python train.py --d_expert=416 --moe_layers=[0, 1, 2, 3, 4, 5, 6, 7, 8, 9, 10, 11] --routed_scale=1.0 --balance_loss=0.00641 --lr_router=0.000791 --vocab_size=8192 --norm="layernorm" --max_steps=9588
Below are experts of layer 7 (counted from 0) of a mixture-of-experts language model. Rows are named router (the router's row for the expert), up (a neuron's input weights, with its number), down (a neuron's output weights, with its number) and show model dimensions 0-79. Each number is 500 + 50 x the weight over its row's rms, rounded and kept within 0 to 999. Numbers have three digits each.
Before each expert's rows: a language model's description of what the expert responds to; "comes after" lists some tokens at least twice as common just before its tokens as in all text. This comes from a sample of Wikipedia text that the model never trained on. Tokens count by the router's weight.

# expert 30
First pieces of lowercase nouns split after a space, often compounds or species names, e.g. brewing, tortoise, snake, cartoon.
comes after: " ", " a", " G", " f", " \"", " Rod"
router:533534614414591518496475593466516536445455470416525484520524515515580549520456508511480393451437455440439469445604561444423531493457487457478550531476511561544534480487481510361477532514437503555452471449518491493518463492464571445533571484
up0:557513475513448488504514430550549503522432475509533434495466548486496470493399560407508441533462542430523513501426467557407506452543403541462474483445529614579491521406546584530499532559497536551567475425517541526490479415467465456522517449
down0:499580416546523507525496489458597477487472513467585532520546479597481521526516438452478546462413457484541500486548463498528478540553550446487481483493473403480491479434507489514465513412611491506410453532523470562457573515489498470521509430

# expert 12
Pipe separators between names and results in sports and election tables, plus country codes like BRA, USA and words like vs, against.
comes after: "\n", ")", "5", "3", "4", " —"
router:476468364668502602526492409571388510534423501540456454574471446505564499440490403610516483476476480490447549588475479476578541488563522590530439541392532571531510559511521510637494470443410525476548512526558506495509461530506504402475534553
up0:519538511500530443515488552445504537505480438463357487490606573381449509425499436385489451485565515493513458449555473541528474450554531530460532456446483493517534476530468589501611449487495481425581532491593492483510479547548530458549532464
down0:523475505505545414511563464520555444430458592451469411447571521458510528475518539445562526407515449550510402510563484550507436529488573455516496497520492537511456546504496533425518428480528535498495463447549464432531575528516481588511582414

# expert 5
Short word-initial pieces of common nouns or prefixes that a suffix will follow, such as con, land, art, ut(ility), op.
comes after: " ", " of", " a", " O", " \"", " con"
router:490453540409603523464484593437620446524501526473545606531545549459537528481529459505472516554543445464556416470573451537505455546462484446550531567436575454491553397594539424430521489523442463532422450528461501524444502530544503485534562485
up0:464598466602444635477468560526550551464474453484487491474581541449530537484542442449611459525457479462425479522445487531530443514465485484423419528560438451554477578503583505520526462467566472526495453595531506429458482539455489532546491452
down0:485566509616552439466471534512490509478433520445486518564590505487482468520458548480521491467471403477525537591485531481599538494338500445468494565562510490478475556478406491508494525448479527540402490603460441530518516512520597523447473600

# expert 11
Pronouns, subject surnames and connectives like he, his, after, until in sports or artist career biographies, often at sentence or paragraph start.
comes after: ".", ",", " he", " He", " where", " who"
router:421429338503400574420516359588414476556494522566476537465529620503467444493530498391527525507512481473549539592483401473485483572461529529511401588483436562505450452545486416573535461491423536526469536497567451526464504450452522450558489571
up0:509445496513568541504527495563571468539449511456569534473502505472470548559568564569561443526513501459522504425449375409419532506438471450520449514423465459492423519514503468482418506506479506619512449471376503517476506443531449562492484507
down0:432465494568566536533475547492501474543538484389452551464499542466518508496521471536580517476446503447535519510505393399465463449495541408538494465543466525543509430497467520530380474461485558479422407477447506549493516521543444433494496434

# expert 14
Bare space tokens before lowercase words in running prose, plus capital initials in taxon names and notation, e.g. L, D-amino.
comes after: " |", ";", " and", " of", " in", " is"
router:415558318509473563511445619465443522477414533477514375550528469425567523462484445481482523538532379453506505484494513513467434498426476410413496515421444505513531637536551564438506546471505526467532526509421488548492518543434514431485621508
up0:491533484473501489508558465529489496473494542534536498473545636505521495536446531421489487533434382471508554526399461485455537415540494469522442518464480453309418470489474435490514488481499475519373476488461538594465489508446456572548490453
down0:439512434600495595527499490494428531474554457407463515467474467520486504572586575526537611501541520417451476475452492466549557488479530384487516482453580433528449522485463406527474532411539567543492513441497498443513463500525492523477474546

# expert 20
Opening word pieces and prefixes of longer words, such as pro, inter, imp, super, in-au-gurated, pre-cu-rsor.
comes after: "-", " re", " in", " In", " a", " pre"
router:512432550417668517492457569490521575510453518486546560507491500501492544513552561519489483446455484520481499479360501558533414468475495475397530489538461505454537528591502478510500419505414506480446523458470433464472519587498486414535510433
up0:503562444536522480471527561624551471480569539470498529477458500639440470584416456520615395556429459432536488460466539530475456525502421414486577470473556605482452531482464438521551481516582462468472498518452543414488513456612555439556515457
down0:473570478490573526501536505521543530467442540486515516390462491576463534419464532571539564494556440492427620479497551494364495583476520624506549556518618547607528459607498480567491475552473507480475498579501554546573477570508539454460484570

# expert 7
Function words before verbs such as to, for, would, could, not, and verb stems or suffixes in running prose, like verifies, enroll, utilizes.
comes after: " to", "s", " would", " not", " and", " can"
router:527458493513507626460498552465482425579455461533534489519477537514479497460591523444500497581470433479540520560493486437549462477484477530410435550450442578467466463540546448564444483448483484529576564473499477550529534466468532574533564542
up0:505468470473514507520469543552593406427604518418496639417588562436532491472564437517532498511537495459408525538524515527452550497519455503469525451515438562433471546543507530478488481561541529476437488504421560547551425528525498492555553467
down0:422469490483599521533578470492522553538575405555480427499535503578610573531450434558469480477474497519457414587552505502503460480525507428554575416539554504505475547584526506519558522516531362536422581455444464556504580496534469466561505499

# expert 28
Pipes and header words in sports and election tables, such as Pos, Team, Candidate, Apps, Goals, Pts.
comes after: " |", "|", "\n", " Team", " Party", " Candidate"
router:533516414658526571556547513600510513478447513448431485469556517472570462446513373466532553487475405482476521551551482520539517548480476555537523510527502525481529530454484556579476445463536517560375460490510483493442492518403503580533453560
up0:447473509470518503495513499554481547475596450498529476461517452569461628462495491497527531544567461500462476489486451502489482492554534440454477462612564469486528440464521558487415514505503496462442543514655449508483450556545518484463450597
down0:538544423484450548469483482476468541455450360437514528446550440455536457449586507441478565446523500530496450514497567558456497425422534488555547432548487473478544492483526485419437529541429388540429549541498395463469478508568458511520568467

# expert 32
Sentence-final periods, colons after field names, line breaks ending table rows, and markdown separator rows like |---|---|.
comes after: " |", "\n", "---|---|---|---|", "s", ")", "|---|---|"
router:579482357635541600507438470475486516519437479555498414538487462485517471448480494514503495493490460459485494492554522467485558440481490567530477443425536561442555496498527491505426488436527512602548532512551453522466456556458506542403519455
up0:453440499514499504495466514420554557488483421453501474377496442556494512513407516516370420500530547378447411449469460548474464536459455512536592564409471571495551579477506500498481477499424455480550439512563584589411531534624662425492594478
down0:528423594452521553431517561501547453436509506536535528480461520359465450471549538460482512461516542487460496486554546494490515500490503492518505510509479531522543501516415423453478553498475493507510502531466500476504465511542476426493513473